From a checkpoint of a small mixture-of-experts model trained on Wikipedia: a variant of Adam for the experts, 804M tokens.
Below are experts of layer 5 (counted from 0) of a mixture-of-experts language model. Rows are named router (the router's row for the expert), gate (a neuron's input weights, with its number), up (a neuron's input weights, with its number), down (a neuron's output weights, with its number) and show model dimensions 0-127. Each number is 500 + 50 x the weight over its row's rms, rounded and kept within 0 to 999. Numbers have three digits each.
After each expert's rows: a language model's description of what the expert responds to; "comes after" lists some tokens at least twice as common just before its tokens as in all text. This comes from a sample of Wikipedia text that the model never trained on. Tokens count by the router's weight.

# expert 19
router:594427547448457481480516467553459429539454527512503512570489525448570534584452474519527566451613501432583492511452498502513468482428483522517517509562496464532484573406529563442448564592543488546562461426477539392423468574525445510568396543560456517463553557453525576385520552449467473512513586504485431555522471509450473562489571468442507457516509485529436497529433597553451560495449
gate1:511449463425521492486490488523514471542433546489392542595431543493533479488409513510543452487595495491424436487482510454515482457482511499508467563585521429521552500473541474537479445545444473518398479493530543387410465596463518475573449522404513421420489532510473577465572449527473497500435517429557516550532548481570422572539472464483508404481545506396505456483432620531524619499463
up1:544432490463497476520487550591539507482498468525488454557497497532506503599571556482605529483479558521538501553416500389401511496554456541498524358521489499449619500481542413462448357464492552435530511541531540486509444533495489562454521505516433444548582509442396558462570408440595516517481407544583521498493538538529450547530507514563521483501498589500478480514473540511473600482489
down1:486461512542489610504496535531368431427537509565465473468554543515589484579403473520486359526463503547512573563607505542478583452528477529528497570576423534509552604521469476477536499470471507545417549454499435514521518518469511593563488521500537476516469461518465449552632527465495508524561493543570489531574428449489489390491549512509430468562538485529417468549476576462448468525502
Second piece after a single capital or letter, completing short words, such as o-il, h-ot, H-on-or, beg-in; also which, New, not.
comes after: "H", "h", "T", "t", "K", "w"

# expert 52
router:575462520476429498392536416527439435594489514480564464565550576472544568570446538537510553497544546442542538595468514456544453522461464511589521529514526474503523536442527515453448568537533445506523470427425580493485480510452444586483454556559463500427595547482561466453487533419484514408552585499552440543528450559408448532522514462459551445558433436579468481555468503502487528608466
gate1:492486555450483562415554483542436457534494517465484479592509561482551481469559451558428510510608478508480420582486496438500536635498512496509584572427582494494471479501495467461538461553489456496574557430430587568441440512530458390450485457513437337509498556480568469565439568481458568472512499541448513611560502521563543442542575463518497417498525486542472463507509460495512514527482
up1:504529526493557496517456564489547539455534509539478559371522484503482641435532456534542534455466505498472559449463508436399493396608580513492456439549397435481501505508559558494482453477499542517536537513479500427476584485482506497584506464528543539452552488590509496451471426544531408489521511437512521351487548427433430498513464582546473540556533454393428560517501551495434518556504
down1:474496550456435554465458536554441552484490493504423536522492516452598554511486442435487500455476553502481509593522477491570510526425585482421519484464541542362552500516402483535443443424468456454476540546499470494519559524508603526467546586545523491416475464398510500532416522468539518467443433524531391490522466504530489596492459400526509399581521441541469569506443497557367541507490
First pieces of words right after the, a, or a comma, like gen-us, od-orless, und-escribed, trans, pre, sur, often in taxonomy and science text.
comes after: "the ", "a ", "is ", "of ", "and ", "to "

# expert 45
router:564482563514461462383564460521444454525483598471470496578480508499537531537430534553535542480536484429536537536432538523556432541477436526504529579569540456560489570450560533483450605553492385565551427465480551491431427523426471551556446575555467494463539560484464507454497490446562536461588609549518470519529465484464462553486514494473513454545422476543482539556472502583420593598463
gate4:615507505460456493526472557510472520502537480464528517568443542484476529518512514474500493492501564459496465439505530493530532641475531533505538560547639496548453526411552500501448489521528556588542550492490534550405500450447475530489500561518458541522510518461659377395473584527492568504478591526484495485529393563475572565499562495374511526522528532434453527481469522556619472475474
up4:445438517565523538418499403468528501508392491489515414488550494537543490558431420552544516462500478537537611579479527379501469445503493439521500367473430462433553473495438517461478463498522583458465418508496439455624445568567488409557450483585505502469535494532436623568503450446430431530506458497560518515527509459496495502489509463516532469559450512632528521521518478499470526468480
down4:468436465462392397534521480500527499568481489542436401442562473431543574435431527527581493486501521490556466439439537572543472501439452460527528452538483526459470459467447511501555452545381493481484524465550435414532525488511422513466506481449433543417476446568503437531488572464473614567483528462486521423455489450473460543435464515474413412450564409575527428539477555448450478416510
Articles and possessive words the, a, The, his, their, especially in award titles such as Best Actor in a Supporting Role.
comes after: "of ", "'", "in ", "for ", ", ", "with "

# expert 57
router:520383510504460422452550453494452428549533537491558455472469528449570595537456604572529578461522546466599540508461557540556395525494463568562507531559592436556493604460607523444467566524526426564502487469490535490480496504461448514532459535553423581455530535482468509469507503508565505497590577485470447564533499528430470477493533498461533420515447422503482528541464551531474564628497
gate2:480521471478503461544500472436533544454530573538529475527445521469506508459504569570479530372458465515529495496488505512518447451529495487524453558562588480587443603445543488413611546518524413485510532447497474438471535505452457525578503540482452571518516497587446435496551460488537386536622608513518447563474508497434522460461442569500540585497467384493443456451500585439564452598487
up2:399497561556552501485546507534486514453505492484529431502531432513491542439478594534496499500470429474606434511490511415534518464464587506487462431581539588581503517526573376496524436464466415507532483508514481485491581480522489509470486644572474491471592447574493487537458541566504438485558685522459496476490458481525537524458437528468507555506431413469473500526495569568556493413499
down2:515527535527527386539561573481569514479486514491516516500515528442460469476528495409468411483639452500547570525465468410568495533577542475483600418526446548516506544522555506448492485492595598508462491483424531520543556519467473536480503475567502510564535492446548457485547517461455520488574457552520604444433485573434441527485541509614348523495558506522525531572545518466503604471575
Stems in sports and administrative text such as Games, Cup, World, Championship, Reg-ist-ered electors, postal c-od-es.
comes after: "C", "B", "c", "V", "comp", "ro"

# expert 21
router:571432576518481512450549495533476441560565481488491433518434603460536547540439595508507540476544529464534545537450513464508403533449479503571494408487515486588501580448541586479427519536561464493482428445493533426454448578488439555557393570632434615481578552480486538455529541491492474501571548539496446571550485504505511500478516502500560466556500444513441531579447523572482551565458
gate2:570465485534426492424487523495474465493611450406555427567459594471582499562468560424512541534476527464563584452470475475417462537480500462519393432473482475529455569443531581417534526551583448509479514470357550504462460527464461522462539512498462594494524530441487516490551536529519507393470474513442369482429487512555399475488488422523547474490472564538508513452492512487444572515445
up2:605481493611481442452513546514541492459614443379541478513499546490506487488525644397422484504481512506506583436493502419416499535505536423527464420375486573460501486490453560454498501507566571423414589515387473516470515513466485514477549471504514588556482534456490504477557496565493481438478416447462418463420496500572452474472449464513525491417521528541535486466482471503499566488486
down2:490398485533409508579457525468527553448564515551598513452515557473531480446494466489473535543496480536499504458507480469524445547595487522488509487466473564529482516548489519459583479482473447609488460484409512457470606485557539558504532434528562474529502350519467454444609429583390477505522394418479486590424466556519456452540495515457562440477461521517480542560451552502581585521435
Mid-word pieces, especially ed after a stem as in Spe-ed, C-ed-ric, F-ed, plus com, org, emp, New.
comes after: "st", "e", "g", "sp", "St", "."

# expert 59
router:538440501537423428437524463582469479520533551463546477491509531465536540502425570574582581459524498434516528520424546528553417587454474533490453492540590430624511593478558487436465601548535430563519472489505536486478519520470461567569473562569487580426565530469507558472458535485544487492547567520497496502537429502447486543532535518471525401541443431501449522585415512568430569584467
gate1:477507443559497432505411444559544477488486553488469478520459577501535497536510598529575543476486564435487519530463458496541492488515551448527413476448644431556510595479601524508467509448531403631476551483449536527530540541517542483539544571510471473460476522471400543537575534473609537582463573460525556474499491584458509553451504500515509431533437559477416521540457558610517505588505
up1:485515525584511462456576533545536495520446543515583520485456514441430601483573577600478506494496519449522477494416558449543364576510485476463465576507469574544504476582546468548521502486547532427489464457464503546658440474483522473511557484552566539492490437533547582550485581425533430550562519397527528464461574439458525478473508525425563452521534515433485491579494598521434469492508
down1:442492523450482636547440543451464445429540485434461519512559466427397492499548491541399577502517528521523495437583494586455487454477523517488459544450429603474506552397520504440512496470506510460521540511583450552475458552458454446434487497556550589407504472510524535556511553499605464446472534400442470483613443559471489463478521508528443556541542491581579439479478589481505529561486
Second letter or piece after a capital starting a name or word, as in Choc-t-aw, C-z-ęstochowa, Chicago C-ub-s, popul.
comes after: "C", "c", "M", "Ch", "B", "ex"

# expert 26
router:486443574447481463395537467537445463560490522417484494552514556464572515523380534561542583440528565459541544528409557510534461552463456502524491509535523493557459553493538538419486583526573442485508439439443546445465474544555462580573366565514421520471577496518519497517432578422487522474549556536508476518551450534452520549473526476439534443534429433528469517602467559566456556550436
gate4:564554588519517445491594424453413511538601497514502512546476609486504557534499485524444586488526465481510541556517563508509464559456424443533554560475489467471574504515503517556501519506536544448495430552451461515560443556484476547548500492469479436499540490552475497468493535422461497535509443527463428532462415432478366546448543530618448471513511592559478518459404576674486560502511
up4:436500465508501504562570419548477581449485485421473576535541466479546470504507436530470486437457488536616495468476538519495578484571526550502507508611410516449472476534462481402454545536517439542453453588446574498521423536524548557553464528562494461512534500454539452433516429407477497538458465454433535488568467462515439627519513561646471454390537489535520494409487479590513526468481
down4:419494448477538504542446459428488395466460529474426581465550519511471484556561517469449545495470465509437470477537509519492560441496447453528567509599487578423529485477496429602429632414504519460517473550434478500525556495476443437570502514570483467577499453491529437433492584497402492482445555653532495555496531487487487493552540470558518459494507550458433426453548555416460467457409
Century prefixes of years such as 189, 199, 194 in dates and ranges, plus early stems like consid, centur, th-is.
comes after: ", ", "in ", "In ", "–", "s", "and "

# expert 16
router:599400521492487494429561503541474486551469517461497484563494542467515523531478577530527518463601518437586514506435549441518490535415501509534532501532560487554505586410506508443462555586546477529571486422417531442393465562472445539545399532580453554423628518516493530440471545478459480531545606515525492558547457489467505565450527484468530409520435457557465477573439513567470582541482
gate1:583492483502533422459430512564567523437562466475453461485471499436605465429489546516580502528514450485520461488480434475543496558433555487476508543473461519553513548523480592459394513531466460537540455529514402517421449543485521512519511495495503473531459477584523527534470479513493510506540498470486569486537515593503371533520485362524483477431384418499467451556508636507564667543475
up1:517510419539496426434459521443483479521515476484561479490434461461503469551535560403562501418457460471527452421505492481499456433473527471467552451561472438480495510361474453406460541508463530442499522573393477536481598466420535560490537434494451537538486531471563524496501594506551536499552580581436545457560549574492460513432571532546475551575516356568525467508535565479407515559501
down1:559446449517599547425519492559457559530614446451535491567440574588569559449465568428442426420475490537468411444525465567526546562615514484487461511465446463486465520544546471566505436485525577468487518537517457495496420519406580529521532557475536444481551549561524544492600494519569496494498502512508583513546450549469425549483527486557492525497478382585567503556477556494571495438493
Colons in clock times in sports schedule tables (3:00, 11:00), decimal points in stats, and opening word stems like centur, consid, giv, studi.
comes after: "the ", "T", "a ", "H", "The ", "G"

# expert 12
router:506391567494472537480537458551501467539535498444500425515429556424531528545426546516547533467574556435511556514384529462460423521456495485563495475486530501537502587454542556435427506551578495490473460437477535437466439555504451515517416588596425607477550533503509543463505524481519555441554549618502426567537474509523556492503535490468552435514496433548465523534425554580449619550452
gate1:553480428500503369410592466480508549428488477521475513460498469507490522531560521506531493370429472485555462478435580583471556632503456511519511472531510479533498524483545586424494550475438513544530460565446539507501545484490509558385426453580453571513494576439553497410451464522524534493559580486491514463549465587498549565499593565447560517485444402497446475533452541564554535541518
up1:588491487504485497502453517507514533547427538456481460520476514507573606588498595541437480607525542512503548498445449432465398520514467508559453467488501458502647501469537503526456490420508519467480516570515508560563443458398551506521533463447462500533475503390437544546474611432450466427466510480522547459453541490480464404494410494465451419476460443506441493400486501362545557480534
down1:556463523563589588448539498567493487480526486484466521479493591567501505479541458430536603464514472520568543455491482556477450493525515510489563494432501410533546559617572463553414453474523444482471523535570457416526558569553476498483546637509536443469568521610539530542488421490579479497485563414462623445506473480494527553455440608505537451520494489567460455464471455408508524518521
Inner and final pieces after a consonant onset, especially sp-ent, sp-ell, sp-end, plus endings like ful, al, ing, ost.
comes after: "st", "sp", "g", "l", "t", "w"

# expert 15
router:559448550441422465459541456546441458522433513468521524581479519430532554598468498502535561485602478405556471511371504489540472528478433555501446511518539441524494545440558534425436514591537423531518484430494533399414418573485454503522398516578466577425556561416545532435522528470502500496545576544517444511538489521476497575483573455444502432500477474507467521545463581549488569530462
gate3:537489450491435500543566463568488481511579586485510557519459464490576542564458475449557533494518465561413434482445476400406482572524604454505580424516582534478448530497547547461462465574467530512481435507467468519520469610594461488482396512441526474465539444609456475536477534514618575523478473610475435535601510507511494483438542517511388519544513523431437494484488553481463498503533
up3:380530473511500480471466517546413540536538604509482476562475462564473568394529458471534535544442511473538581553521569516565456514506306541490383498513522492518515456427448479493581447427501435551595542500482520494563486466400478510512581480525468484557572562529458465503411477498537538390442572489495487515497500512520575533567504478459545442500457422549497444513495475430534453523494
down3:548452489501557472494566426491531465458454532586473505482573487530464384525615425498471548543544564467504493449427562542539570407553471551525421546488484423527447499441561519558476464511389544444501549466493519563571462491509430510475489531416439599500471552524571424462494478419503596479519521495545503438527499535597538493405485542438514552553525484604541417480578460448513509453476
Pieces following a capital letter in names and titles (H-ot, H-ong Kong, H-ard), plus not, New, and table separators.
comes after: "H", "h", "T", "K", "W", "w"

# expert 29
router:580441546471472486414595445535464445518486554471558465541479540401554522527470515538517521472544576467561513537488555475517472547451476576512516534521544465512481535453542529445388604560563445548524417438432573454469483510469424549503414558537444593481584556468459531384496543434510489456553564562524461527510430505458457607478524433473545452549437470539419517548437562478446530524469
gate1:489527463472492425482541418404471467471417598585484562462619497510440417575564505505484539548442578471532484535517427501479537475481460546459534505495499451427534490444455534421465555586430465484513476456517535515475440524398451511557497566511525587497466495369474517426521521440542523387489565432515483539573495559496483588472438455537519532563458431440482524450451510443393483520507
up1:469513552457517436544586586489550516503540455462647477412487465494587504553517560513471471472467439518589492450451511517532420401545602564473534471455429474497444504430505476497413500481559505517509524554425447426499533528599536468478436410418463528515458452522565524528466576494366435501600547523496499541466426427518480501518563535434414482470487576490527543471544450515489531517514
down1:478596506547514423485524473544462507472622442414552537450520465532556585491465487530537473445529509452542385384432543426554503467511543538533412520432552483479517568496553422509383433528461438429456526452473456480523457417572533481556498419547551543511484526463527498437522454462499547473468531532513415486527466524409488518507443517583492460440468494538510572498476511612531404528590
Words right after an article or comma that begin a clause, such as it, which, age, day, season, often followed by was or of.
comes after: "the ", ", ", "The ", "a ", ". ", "that "